Weights of a small mixture-of-experts language model, trained from scratch on English Wikipedia: 160 SwiGLU neurons an expert.
Below are experts of layer 8 (counted from 0) of a mixture-of-experts language model. Rows are named router (the router's row for the expert), down (a neuron's output weights, with its number) and show model dimensions 160-239. Each number is 128 + 32 x the weight over its row's rms, rounded and kept within 0 to 255. Numbers have three digits each.
After each expert's rows: "comes before" lists some tokens at least twice as common just after its tokens as in all text. This comes from a sample of Wikipedia text that the model never trained on. Tokens count by the router's weight.

# expert 19
router:130161198067147163123097128133113100115099161124163132102115164129131150166138106115117091107145102148171122079131130111147096167119121148117119145170148161067131158081122119090088141087156100143090210121124121099143159108159120122118079113
down0:082090102141140177086141126128154124160137153123119142073052108123140167138095114155124130103080092110114180115175027092096170145084145174154119140114163105067129142071126116164148109082137153148104091040135117116141100145176132137174150089
down1:158030162138066140193095084078165078089126172102102119135190098098114143108164175166138097066202089111086115173191140112124122068174158100105141140139111097123121101095146129122094119135145180151182159155142142190140160115175162160139073192
down2:152148118144138122120116151101166123115104161175115109147135081132143064124126139184105147169148127120144064142152117122160160059127066101115089151126161172126159130191074128202092087090076158090170176104146175085145128118113120174105134064
down3:126156162089147142093114144118114115133157077138171145141136061147113155144135129135139134111158091153134119146159091187132159079120099127106158137186139178193143110113127218092147135062112129155127130050126135179236080104102132124159134168
down4:137095167089096166088168108124136082169085140111168159241131099128115122124178151158195178123140115108121120110104119122094118157084162139119094141104124126124087136154088070135099074156190100067105131116158094147163166135148107174133124145
down5:091130193128173111057135144145125124137100116125118139111120151081134098134094092077118140106142131119120122134190060147122095169152133060129142114141134140177094140133115142099077125157129134100164092093127146170121099142133082181161150118
down6:116146127156095084165075167108098149134097157140121134138112086177111097142123111185171095123162159121106073100110098132158127077127148122077092101142146140133141129106175129129142103155130100138159126074099118130122163164143133177120114157
down7:125123059101136123076139109073097187169148095145093112124103129125095156162166108101096186130136166150158127125176147119126118121129172140085113094111077153073132079101113122142114196084176167102196110161156112146163160151086102158107124162
down8:147148127091166167117163099196168146102109204179112108123146147155046100163131141104180169117118130101093129163078113164102110059155145127147147169161139164069110144120134038126184142128122133130086124149122157214139166068073083084099095156
down9:132130144146127121064131111138105099053119116086172128125119133169048133166105132087126100184090119096184140099101137147141148142129105133062128079168140174152085186095116165169137085187092083118124167169172213124063158160119123158172115118
down10:093139122133117110159109133112091122087118095113136146132117113105106118071134142074116091158036123165061105148166115117124094120160126085125172073102157107113147102158165169184130081073199116125125164125121132104149135163146129137130126095
down11:100134107146091095150077137115156168132093147102105120107090054172099135125127094140104131102125149148097133084154115100144076138057150145156127086090149088140121155165103164129113112119088150146149095077163158183127102197148089161066068089
comes before: ",", " of", "s", ".", ".\n\n", " in"

# expert 28
router:134194153168118188111102115161113114125154094132113139155112102182110112125101210148171175087136132170147099079122096148169115102140142150098114167212144168149092159105121126103134165089117166119156119085120115112132138129130088181112123131
down0:142150136163134152125108199168185091132118116161154110151112104137101142193136104120139106089130150156107109132091122192096127070149078134071124195197123118128142123092156137124090141086125101103135048086069128174114150102174124070124238113
down1:095074120140168101125181137093162121141180136096114176124183158084151152138102121031091116179050137144110137139121135070101106123134128173131153139114107123148174110134134121079140068083104147106173101129129153156125088165154125112153110154
down2:088109070139168163144155194122115138125100094137093090189125100154094145119094141160078118144114106100120107119081127147165176120121127105157106098122116124073147139159158120140126135152193187104088099130104151117136149081110130117174125113
down3:198089121123075149130150156167123094147145136109147107103158137065124113139192123214143180121165154118084131165103133111142088119129080110111107118124154066106084154144109143182132156131117106116174120118113139104121081101108170132142133070
down4:101084101132073115134186159134127180133096140148132088193168133156090144113086129087115094166123092103111158050083110138101080105099106123082135137149118155088147107113144154098129086160147152169110112169086123149084160071130186120119131146
down5:125163144103202150160148150143166073151134094116191141148144106129123200120120140144169115165151143100094131074165163164100096104137131160183160078156142135115187166146076150134169092212098172097157160169160130148159119160191124108169056120
down6:123121131088181144124172150142132152137139104113152153144183133141096192145137179193132189135123139135110115135128087082133148143093123145170153150069095221076132136095139195141128110160130095107084125077179135135140119103115118079089188143
down7:181069111144106162078166108124134146144129165139158100183128208140157105101116118154117089194163118121062113156134169093118106145125158130178125120107166071138127209140105121198099124103172091152066104128094108143137250083138154142153146149
down8:120145082171190128128144159081165156122158098203086135146154144163127185188130123180145123066140159021117129124106107114166121126116098109168146114137155064167157112132175106157143170122137048172039106161155128149131121056150133140156133133
down9:093121117118109100165152202190168111137158149111091105120108127087147105139116137135136176142139115105140127111136081094130097113121076097115091061087172146183134118142124111127152100212162118169142093141115130122142139083091074101142147104
down10:143119093077067147094153168132103178127216112143107125153042133168110145160135112032170112171118160109191084117124108061136123160136068120111149129101110146099151158081130138054168124175060151127140065125135163098116163177123112218153156117
down11:155133121127123175129100173096121132108076128177160089109125119154056095105150161096121159142129092154051128192128142077141091109102072132093101036130075105149125136093131140112073163138091155103126122121110158103100159058107110133150120190
comes before: " of", ",", " and", " in", " for", "\n"

# expert 4
router:091127147088076155115125080172080111122129135092146162142169131139083177125148128150200135066133060155105140157120084108119085111121169170147134189121164149079154087142145185081191080138143113108180131142157131143097125125118149144151100176
down0:177144156116191143165104173099149163104102116127098105087129157132209125168069154142098127123181185201120072059160105144100128130095141141125094130109167139199070092132186087144097160138144156197146083180175192173141176101168167116075094120
down1:120138145084152147160115130172147135151152115144136126109114167125172102098101098097157103152071154098125139203127097092114054114113152086145109091133152160104144189161123179085067128092078096149065146098094155207132123109134129110071149091
down2:094145143129156138119072110126143100121118182164121140132131103143131097149126166105134097104213117087165135170124151152132097140094121176141111074140148103089102044184141100130159208152144094161074080075140091121152125099146091175103121128
down3:184180061108137107186131155103104152101177121183087132099100127104096114111136116156139126117076175126119143138130122164157069109146147174125081066146099205151127070152204114171114115137111121094161106091145135157153162148118178114133174057
down4:137068166147063145099152123066125157167099133133129140123149188137116176087042117163066080100052157099115095112094127124150154099132112153148128105082082077151099120207113088125113149164135066129065094151136114144169151114165103108102190096
down5:164145117148057099097147105158086107089213130098114101072168123115132101162148090100132123102103146118075145100069154129206047094149193141086116134141156097068171118115156160096123139143143098100133117082136125142087129128109109113151151105
down6:183149148101121137107148116155136126097127122092128109133124148103105091079100113097083146081106101146120160128121100161073149122132136052091151094127133132076094105085153147160181164126077136133141117114175128111177136145178170099147159103
down7:173081115108186133105148084134139114151171075151087196091141137176117098121147093112134096068138136205093162122124122133129114123098163141129192102145120068117100136155177123118128109111139121100124089154097181152131122189101122162088130179
down8:124090081132107094089133110157159067177215161127119129136073122115135108147170165212132160065176134110103125108084096157155136121145142084123085154107132139123162102099169109144098084139155086104149086135128076163151177084105083089131150109
down9:146110091172174152171126140090142136091106160079189062158184121120174149146161101127095094164140107115091112134107100224083158131084093116130099167143135080080115087159163126138130120130161101130089136141151136101161106064058133154113122090
down10:095101111176098131114113122093143200144110120154089119132137132101160153099123118108151141138128145066109170151134084108115133108177164097143138089083119105193145084140117181171136161101115116153138181128089213121071094121100179204153101106
down11:123193094111155173200117061047130127115095115176115159124151074129124113054160135187157131127080134142095151142087142154096107161191126182109140112151077123116129128127142165159136087108111112178101099149089146175122084097128083143116139084
comes before: "-", "|", "==", "===", "The", "In"

# expert 17
router:097148183163089157131178139110131097115132118157151158103146124128136143171131122085098170046097131136179131133107140115130155138161121126110076102114096170097117111152177131127134094057157188180125110148116126173105128080162178111115116167
down56:118139140122145176105124164148110092134139086119111151112092147157132080104090126088113124103126149124069138078148158126117161156130124196144117141150059134123121108171094188125126063181197105094149129107115148062127083120107123117174165194
down57:121141078103158094059023134077098120151185104121063136121138093171172144095124137149089108167169102099118134119102095121094106107138137147100091146155099078128113169097151096140069221134064070131078110118169094124098151113132109136172132120
down58:104061141222112149121141146143153104123106063095080141100176064179159086170098121086175092092121105124112072120098135136044139127109126126142135150175097077120126163130104093100080124073106125098139136092091134141106060164071153118121157138
down59:059128141083112136122116151103124152178093120126098143160174115147107109108092155161115137164118124185121095143105073124112185156100159163139149103115103120153094136115097122122167112170061136152057180114101143107115180145151160119113104225
down60:117151104115114091119069201220142152100166097054100145112133109182132191117151087099152117159089147173092093115065147129124145119098105045123100147143108122141160133051061113060116140122124146170149114091136083110109149124126117185105091113
down61:152143123165220062126114161129096123108169101139124101138117151206128174108119229071181110147156080136193135064113133088075155160120103126129166146068142103149139122085127153129127115184135107129166166084175166139140149142153154142081109176
down62:126127109162144139119107095111138153181078128128151120113166132136127155141067186139110126134135097133113149101153135113082185119079137138151143088172171103153079188175137155176153081162167097080167079097157077144150124107057192111108138120
down63:165144101134152139091147197120193155171153097099152125155108189148128129106157159080077130140114078156150117153077160141136150098153139176127142162150141115181080166140112138103152144100162164080167111080107137125124165193116168133131103127
down64:127177102116156120155166077132111100091156072126139126092155127164171117086147053168119117143098148117121125119095060113080052167048138193059118143122099100119143141108146091161140145201163103099125148184164124110161163096114088102154146144
down65:113144074137066142127115073111133101191117153110079147111147081119122110172135178077082067137167094098095149049087135097180142162129099200122150131154138109113176134190070096131141065198137123132082090127041112095131167131122184148087136135
down66:135196128176122148136175146104180122096104136115112099136134152123164095161120079139159136087153186176166158086127085215101116146118143098133086134174190208102146110158151046142141114060099175150131103068073147088147141197134190126206120113
down67:131119160174080084136125069149134133137127128144126116097135113111130098110116138124169125153056079121139129121151133101112056108136143163139201180092135133154138133122014170141142111137159124152131210150116163172122155131192129126071113107
comes before: "ed", " to", " the", "ing", " that", " a"

# expert 20
router:105143117148138126156130100189125153082115114136107114161138157146149156164137129102188117094109132140148089110112120124143089160122070202127074137156145121129181132149129141105121127183170183137122161074166112142058134164071118120064093160
down0:104122136087135190076159094116090140088107103152118090118136166086117136157102134136126110090137111088087114126146115183146113172172169170130137114094136107130149159145208132147155125112096099142130084165154149125105146169137147149155122120
down1:121120150131145144082117143134108143122171125123129125112173140114151140131082171093152128098163167134122125144119102142077119119160158149163177124148092159115123097141062152130150110158123187134075093091108198185159121117106115105140128149
down2:091134165089115110120100175080098156073116142139129093148112133134145081122160066067138152136159145177151062177145075101177099185176104140152180180149145108136122124171128193080115104118142082150109162147185072143086152120117193135168133109
down3:126086117132120075135114109151139141108138082090184090130154171130101174147143106089064116217088115187163120171162090083109087078075108154102123147085118137072168108095132098156174099091087148137153147105145151132103146158143103117066138126
down4:125114167126165157151176084201102154126115073105129132092159080085091118145156116159175142075145186106111137184112116108121081175167149144126092142137087160091185127192128114100156111143153136158127144125142138183127097123131188108128089119
down5:088112109137176143207084123176140135164122095085119146135116128105133154139100122159097135143105167201166120118134180157127127177131146111143159157125131111122096060120086111114112142074077146100086085134133082149158111134166063094087116144
down6:118161080141159096137093081125120104165075117163111109141127165142091110111140140121104115107172148115081169154105149125108127112131105113110096112120163158098141185121111119090122119146174032038111136051106144191106126116072136123095129131
down7:128156068122113058102179144190132116137123081120052119135111124085123109146151106151135132118173194107159132131146118176097140112137144109127095114093183128119084164160115147101156143070146120169110102103136082131128162124140139141042143096
down8:098065133142143095084140087112131103117127137172156178161165111130089136146088109046114123136132163082120112035107104125114109122127112146125142142085076161143111161095101173049157152135124151083129111129100158092121128118116137154032202147
down9:143147151121091083134184105175188150142120125137139150118135148085120163104121103152106123169139110122154126119167168117122088089109099168131117113102097145073137089099143114172063209177110106101124123141155081139086163152156108129084143097
down10:076173111126105168063190115176040139195153073081097126154067142089168127080130107179186123137139133130095108132131158117162104174077123166083195166099146144102149144159108114108112174123088139183164135107143122129128126119155119135187136131
down11:118088104110092148104225117129131081189105102094116091124092153153140102108119098133161174102104133044134109171178118170076178188107160118083123129162102148166178102138102088152153097117138198073090117147103109141102150139094143198158073174
comes before: "20", "1", "19", "2", "3", "10"

# expert 31
router:112178110160104146155135155138096134100166101143138141151140133164198145086136179156112094110138085187147121161156097105138163131120104158204031179137143095080173125133161141121180099139204162136102154149135125118111104088211172104105172176
down0:132114146125183074100149134098049136139132213178199163067159152105170168181088113046132146069150207153088124117166106156105085142117131156120129113155117176116115129144099142104120081111101136121113142153133167077078129112149150119123139101
down1:115119130076113113145105170166139178154108188195099071175131111115177113025086123131074130097157192188089161144162115100143071138160084080062109107086121122176119087146167083155101157127112112149136095111132132057159073119162128107102118141
down2:111095118051150115120140127140239157153164129075151082170138076100172128114144076077147144132179116091121140113193126139158125149099103196144076151142160102171145147135114128190128078169096199138117149098156085107124124141055121096133123078
down3:124175088135136126149127110163103103111107113135134140111118171156112155150102096100223100148169151133107160170056089108151070127116115142120130125166174127135113114173039080143133188159125175113140082147153142130077091175128102113114104138
down4:138138115036172103103130180094168074149172069129113115162152103153080138183137121152103086128161117201102077126094124122118153092121106175132089114117110137135087074060158199159095110113132160176115106101113000069148101128146107163059132132
down5:162187114181139112092096143100160128152136107151089116096074134157132113110144139164098134103140094129183107151127142097137186116144114117158124136087142110120119087106098179173155179109143152141110118081106163093133155155120097105156145173
down6:113143109141143060146128157138142120112142140155111133183147123127131144138135176184143141209122140092111136107088068084119099174116168191123148202130166089121170089124052136123136133164099090112067116204133107097111160102153137123110142103
down7:094065147111070135101177159083183150153143085152202099076121172103111071162105105091122165160144124150126207092105125105076152116100117166131121135126198126150131209116124091142163186148125137110114149113140155163147163095153128103156099153
down8:142146125102168148158079153144106099184155112105090170125173129146127125079099163095098122083117137106068127211153174119130075120054170153096162184176113153126091135114157106090129189100135151200079161104155182128152125140117127103156105143
down9:145157147166109096156175090178140140125178127117124163150089161145092132104155148123120168096115071114105178101162146109109105113125111125165139139121124127167132105161053117143163115158126109169124112189215184076126161134138131152190167119
down10:153069178129097094130152113145169126125086083136088105103047167084127077129194174096206141083130101134136150149109099082152120144093106184095114117114173071173146140131141121158120122120120067100028128174160140121114107137173155078105138136
down11:137110161098125135101132172110115117104126121111078118099137169151141079121107149130171122054106071115119153133130176183144130125080048103125116216147152110132115087114147196122197171070133112131159163174098110125092064160124161113168151129
comes before: "a", "i", "ov", "an", "ia", "am"

# expert 0
router:141158142057139160124137075112122113100080111134099162165204166143127134133087130134115086100125104216143080126127081123158157128148043150180066138132125168100141154142103161124135119173138118144131176141144142172123098042107153151153116180
down0:064140176130082125113134087147091099126110125182164153090114148160120132161092085185170112106136073162150156081073148051115151129086143164095149128149158099096072090112126122133079055095174124143096125145154150092093111114154113121192127109
down1:126186161115136142141126133124153072125108120149133105113145069092143102153122093156160099203126136074074123111129107124130083151124138166158126121147097067133125193109136125137159171144145154105167094140081182158160095170095167061150119073
down2:138090084106182133086163089069048207139140129133137153112162242122147125124129119187150055187207090175114127127120095108073185083144183177142145100161117087157040128092106164145139179129136113140088128147130202121058115051116137106147141152
down3:121048149134164146113162121129122115087157143098106129064122199149115189171098136137174086082151104161135119164118148120105156040133136134116126134160144102074136098159146081112129135128144099171092084100119168166107108115132126125128139106
down4:157148164157166184116110106085142151139058167114112145155094147119101186076145132172123188089165140080112135110152107171168147160156154108144120167107153070115072098163104124071156128201141142114117114128092189105142187087118110114056120134
down5:173106063087206119137145144101146130169070153110103170083110157147159086145182040175177119116173158136054103133152109127131125121158156161131156119085123136087083132126088174136114076142087095106122160132122163140179089121106152122174161114
down6:167093146118101059199126149104125089158105157091145182105164112106143171088165132147086109132142097153152099179159138127100096112072139092165138096130094148160111111180134050125084121144133121087103119162172207154137122095125079133124091124
down7:132153124193114143105138123139169161169166146157139108151091163173143151149110111114095126130123186125126121145121160124136130165099167122094126124207122111129161125119127150152133072154113134107103126137106084187141177165160158053089158108
down8:142121115113112149113139098100151105151131104138105144114108159173135175155159172148129155114103120105174108149120130098150101182084116110152130206129201113106174153115180158124130087117144188153131149116115036118176139104184100161106111124
down9:101100164123122150155173105100116106166092158146134110146131148144134128095135216137136083125140090127138050067115148147162149224076144128146096086139153206129104072134099102113115127147132099096134086070084116140079101072149121125190117138
down10:146133167079095138144133178084170117171117119079121083122131147091113149119133150164131109099061136139098171151146097056147102144088144026106123132129139113133113119147152194184131145116170122138105179185146124145095161139047140105115091106
down11:129112134151098099180086128152198137080103136152133082158141120158086148086153127146183135096132181105142100098079121125136097111164103155082129125121131107117120143129113125085116096144117137172083168103123166132168138140068105114207101152
comes before: " and", " the", " he", " which", " but", " it"

# expert 27
router:140112133096120166142115138167120088135099159134008136165110162143113136098124119108165081128109107168099144098127054110133105173160064142168098155150091098079131155146114162094175105112177133100159121137099129104147130102124137124091096155
down0:124073102164117128113156124159120131168130127141176050110124129117102159135135102165125072143167090118158063155185111132086160076127184172134107156062141155164167082075112075114080071154111118179110094094105161129116130186113099101169070159
down1:070144178152083071134117104175124119121168069089143146090131112125111194118072180131166137096083138108100224146152146085140166103197151148123110134123123158120109149165192103122201168185123149164106183116211216141118088138114144127153143113
down2:173101166145156120145088132143177121122179132150088171172150097133126122134081123135148140144125154132169136082117147129113094198137137124102141099110166144148142116067124144155058093113137158154160087141155143147137074160151137146078104162
down3:125106143133135183121141102141152169113132162173116180087104173168118141128100135143130119159079147067083064120080113151135177130165112163125209141165138147130136112144101151142149088184133160095144140158125113132159144132083082147119090205
down4:071150112101113131136145114072096085090124128127160133159123138076128146126092114132090198096074139088153052132109104139112124107144154131122109168133155134133110167091123148084150085156166101114093090190123176153143183166142168139184139130
down5:052076135104178175113105085059087131116173064060108138121161122119110146093153144110094167075166131162176129134168109160153096104117123147126188153105105128126123145136147134130100126085118139136066114142104077073098172155137127177106094068
down6:144141068161140155111115179150156111145125157097169111150066157198094101128134130093151167103098092137081131137218161101141178134118057051179150171093153111127118100137144082138109094104143104113159183163157157149179125097122128144162132056
down7:073044134133129099100147128120112121127152118145115097166118144147139141117131140131125115098142127147072070109117205097124136130136187157167116088155119131159171125116092132114143103071119101131093172113128061171088170178107103102087116086
down8:134150113177109163148149109091189177088118103156139173135142145064075116130177168070098176092188145164149104096093176159068147159155080136177152136162145137136181095191187142153092144129120156173133106119169132133142149128150071096094143126
down9:128114178052114166194151072147054121142079136168130120123065148132149140131126143143174097156124090112173117144159082139191121102121142139126086129158090124146032168124077165117179137132161145131183129118146095150106196081105116149185132198
down10:109112041169132109122138174131131134129189129119145126156127138100116081148097171178139130158141147124153163068097114161113082124121171084102088137103139104136081135131101150156080117105150170094141085088162066117183103140092146161126161120
down11:114106109177140121171150144113157133083099141172110121147140132104087120169090157190105094117134167162129127147146067125121107142142167109070079114134103127121072132107129118123047158145136076147136062107133109133170120167141108162136147118
comes before: " the", " ", " a", " his", "ternational", "tern"

# expert 30
router:075111071100158122190126129100100123145116122159111162175136099151157141128122169143103119116104106129103091167101132147166149103139127111134171136123123174125186082160171174098179133130136150171137169119133164101169090191135109123195128094
down0:127114154087111164151136120145129115152153108129156206137064143097120149189116105086145129149118135096056144101119085159190081148101086156101106124142142131139142126152178153125124119144076170061133109163166138175139110090182094084115120114
down1:115125076071096108098142110035148143182137099130055123177122088181113135101122123170183147128117106142139139162089105118083129095135163101109162098135151104109127093076080131106145167145076106118093078107088202103145110119134123149136142126
down2:177134150128113198107119171158082129138182104129143131122065133125125153147124154152105141129131083149097111117111126168121145152120145106075153191095121117139172144025136160089145170122103115100120100126111178104145167095126090115126142057
down3:128112120109175114153064111121126127124095147114139106126115116089131086182138103142141195140149147138120137141152146126180147122128142124111165159079125139119188131118127154136175176137091139118169121174145116082099124186126070134125133140
down4:124118096103124168101114146068150110134099124105156144126064105060156153101109180192106112133167157189100152098165127161155098146184125148197127134144049168140159121133119109059144159134135162137185117084124157104110115107115130129169116168
down5:120137117150134105132139089120078090144101117163092109149094118126128136142150162137156133153140107115162127124171112153150129103176138153119133139167124136145204119183135107149096121152095151167160118117137111134159153173124158141138134136
down6:077117126156146073126078147174132100141098141150125112111138103130123151091094185114130067168102202122130113165126121147108142137129084102120093150112133127150085170130163145118089119091132109103095088145159096172132184132141086144134173077
down7:130155170093138193066151119088111118156105078138133093091137120163114158108111118111122113119063111109153119145003162115119160164147129131138128220141130147080157108139151098071171132094135146100107088104101141103149124135143146184148195116
down8:126118107118081104158111125137144082116129084160131168122141090132126229136171120109146143136144151121126122179118126157133174121114169120122161074082151124188140119081187132105105135150132188146156141116058151176154092142127198091192134123
down9:168104174136112124094144096151121132170119108159116123158159157166219142087154129167179154125138097142107114139135119129096116147113149156088065128140156154160160125078123131130174119118071167107128098144108162122165160123186110121116091111
down10:128133101100140137162159095199140159142082090180123111144105151048109131126172151106081123107141204167082078064147122152091074107118115111147093115125126137120152118114127182143178117126136165119154110088110134152119086148138162168153145146
down11:129152072120168087135073143111131090099162091109206098110108087121088117108156082112110096163125100150167095139134123163029158138148141153146144107148076116156103159118124138132085162108102150163156125125121130168150130108136151136082051172
comes before: " ", ")", "A", "ience", "ient", "N"

# expert 21
router:129110124099141123130081106101081174094142127119072126152162133137172125130125115120170156142137141081127062114122149107183116178166104172149084182200090101140103126133153183105158120162140203105143125140149139152094154149136186151049096183
down0:118142209207091114119143174098109172153112110152169128188105162117132167140140146134121094114128184109142109128148107106044123106143138139129114122128158048167100126184177150126136060089138144115085142106172147162159165114106095138060112141
down1:108125153076134157142108142115161117110162058140138112124161132132155118155111070102139119155151127099188161113077117133130141109151081154127070137098132186216172122175165182148147113108162151176163117086121066128092075152210100121118135180
down2:126145114122152081137145070080113106148190066153154150163137126170110116138094117137167165118059105156124143156151122172132134095098066157141057139109181174078073102122160168099190141166147139094197137117158135091159165164157160082135130113
down3:115123110109084127056133172095144109154138095137156135163123090139131096112154175222179123121126073096093043174085169120117090157103110125154141102145147074116068125137123125163184138112160134105121117109114118154126139102108133086088144112
down4:138112090140132110142135127116072107138154150150104146111166116175105116148097136093128126049108163126135096123096141143122156173137190099165073142138126156150165101134128116098117148091168135152148118183082084161204122152162145142121106150
down5:170113143134150105123119106149122132076075102136147092157187111127114126145134137093094101137104144208165125172135063131078088099032080111172157110110157174089117121109136151067132067157139099110166158131158114131118144127093138149134144091
down6:095086090117137107115131165081104158077144141148141137093131122124121214115060165148171141209140116138112111095140125102144125063129110171197132139156117160127110184057157156136131099192070159179143127167164124103101120103130092166099134097
down7:118173153080084082111079113141098094168116188149139134142102166108128119059087139178151121131114069146139194102111207083155179122148119129122062160088136103074108112075161160121155115108104117108093135153219149165163145163129076148134158142
down8:089111154156107107143108088110176124134133144164116131141085148123115157096096133138093126155131160174130082125137095204147112134138204163147131147128076104146117100177152165132151131170091112122079131092164102123136114127095211100168076103
down9:143104116176090125092151118153123105170170154096137145186130123144066146143171115085143079096116128131156123141113153192122104150150090157152153155105159147080140099139099149119132098129112127114135091129095087136095144147106100101114110148
down10:155160121138061136180126097120179146086144113073143139147154196106086146131141180205121127071136103146105120135140140065144078111201150100099132136173161097055093102072142186174145068098133132085141147139141127125084108158118080138110143068
down11:149160094138093157183110188139148161187213099177079134094080134088153079161115137100123134139191166142067134135162086129081144147075125111145104123135123205125121092169159155113162137093069126105124147112094133148139132143082132087125143085
comes before: " |", ":", "oss", "ight", "ow", "ength"

# expert 8
router:099160113165134172182145113086073111101067168148140072178182175178079203141172128147129128104149089113121142088105150150131098156092136153168098147133113160075085109131146162161109102114202137109139146111119195106096188133121126185136147128
down0:157109157118176113168111155123132134138136091141132120219166179157105112209146131110159128138112131123109144035127138126092184148129131150105104094088110160082113142125132115124156142168122072141117123159077139097093133177087101102136159102
down1:150156121160052124068084181073156086175118088166128087176151140100111068178142176090150104113139118146097119151089199055103094177136094119136140135132104143056125144160172075120135080104146099145155136084121106111118169201140114105095112097
down2:067128115133152166150178061145076092156118140126067098152136140094156139105118120106096117105163125186154090136165131113139094096093114183209133137099115176134126100096148115083188089076094139150061117154118098113107141093134096114191205127
down3:073136109132127113162108146122126126098130131162058110084165176101143198134094105132140067103084098083058103087142176153166112097129137080124100065138121123102156180130074140148186112141155148126142160170117148141111134160136090144149115152
down4:051154137171104134189082208167110124118116130097149179125155167163133133125087104107179111165103170125082087110112098167102178080114143109180113132168086134178134082143141113165142207075121131100147124105137185142161126140123098139116110123
down5:087086135150148158117092206186121082060116123149110092129102160116138156138142055128110173135149095145078141136076164166104107159134197122099121129120134118112157137129103125131139116107142135184127125090146089204167120113094108133135158147
down6:123147109097123135084147113073153094108092171133106183147131159112104152123062123151029099154108111147096130088130090102150114136210109157113142192152174182187119095092147116112155098105136086183089099160090185136202136123159167133129125138
down7:110138137095152086198186156153174189134130174087137132170136159103140083129238080145096141110129119113144143150086117114105155170124108087112208126192094083079119114116098088098085148163074107098115157108143176106186101178113130116103158120
down8:094141128114154138179150137140055113068155085125072109129186166124115185172101142141171116135153139156137121146124126135153135113138018113114140109091101107123174100112079200092143112098104139139088131126165110130090177131155110122135127136
down9:127119125136091154102144170160129133092107184137135116069095148177107176126172042170120150105095102113166185086032096092072169134145135129109156116125156111137143147138069136114132138135095151169130109069139139089089098119123123080167151097
down10:122146111111130157148102094103092163116172114133127153108176167145146084142130142099171114189168079149127127160129158163175185116130086132170120171113116074117181133114144075152163117184140158147106142088115059069166143159055126170147129086
down11:133135125135161138123121117163131161097207109142167100102106142149125172116109140118126160100161107105093096131148178170142160109067153105090117173125110142160150171127040143130169131133132120129073161150096182186125149139143076091168108124
comes before: " ", "20", "19", "1", "0", "2"

# expert 12
router:085120132109100125139206062157120138124130139127141115148174141130176202094132129110116166074117107156166129133144131130186074171135122145133154154103083145128165120148144135151110088167127129097078152156126156180106111146159129122131120181
down0:163179076105112108087133115134102108166133108102126114163077103046140150136108081117116076106085135132142140091118122114121167102105127159069114123104141102138135094107124181153099150146136172100141123032113131084124093173123205134173114165
down1:125148136125095151110144103174108080131063065041105126107072170094107121124156133134129135077112107112187123097056130087158148104140157112221114154122177141138090119124109113122093108103127142118103138065136153133158142151124135119208134117
down2:131090140143123071111170139140134113100119126121158101118120117139135159142171106125134183103128145074093154137162120128115120183074175167108125146160113098165128165146166108145135070133182095133140170159146133155193147174182148165128084099
down3:134165097090105143110133108140085146140099110125108124178172141136140133133146128070154122125212095128153187146101209147121114084096145058146110179158127079143066081156154119135120146168136125110160172122104096141153062105135164107126149094
down4:107109108100099195058121137136121113111108119145148065123142053097115167156152135144102104084153136129195084161129148126087099132173081146168177105117173205153105119192156143138170138166124156114164106120134048120145148098199102088170124103
down5:140143161128130148090161157119146181124104077119112119095123134046156040108146102127106089137073123100139116164142157161149094074133071139129108119125131139166102145081172079090128089106130081133137167100098135088184122099112136075096097100
down6:104111159122110117132128089126157128162122084132089079137107159162116104178129124065125130102119130132144101118215144111178168109187096120098131177053127080147130104178089135108097118164089143114133109133072145132104097078149059149067136153
down7:080132112141127188179144127172198157115186122118111160185089120097099143125101106159166116134127101050154119108142087135135104098136148103140101150155129134083150174177129119158120092174189127142133174135110105174167156094082155123120103140
down8:124156086109154082118151137133072199112135098136106144180145136172160115132132153146139141118155129132081113122139072116145103176105051107124100120105129152159160156196069145137140117183136158199131175122155078107119105114137184140166126155
down9:094130063157139060105094063160191102100199198082145110142138164165159123194127121141118146091116166176137129119094117136150092108157120130138209109116171148104114133129140122159157132152153123126091080154128066156101039126152179113135130133
down10:067117127111130100114135147102085088111096117120131152131125159106119075071115115097138139110152079104109116166104121108113117118196155117131119129136110108137161161215139058130225157163089150127109174124105132124112133130198145085136114160
down11:210045083147159113153123095135208103108176145153168123140106122120139137096105089127100127158118149128122184143116125154095159077180091062153209070183143106096156129136119124123083171104108161067147212195121091114112076097146070116134119149
comes before: " \"", " the", " The", "S", " S", "C"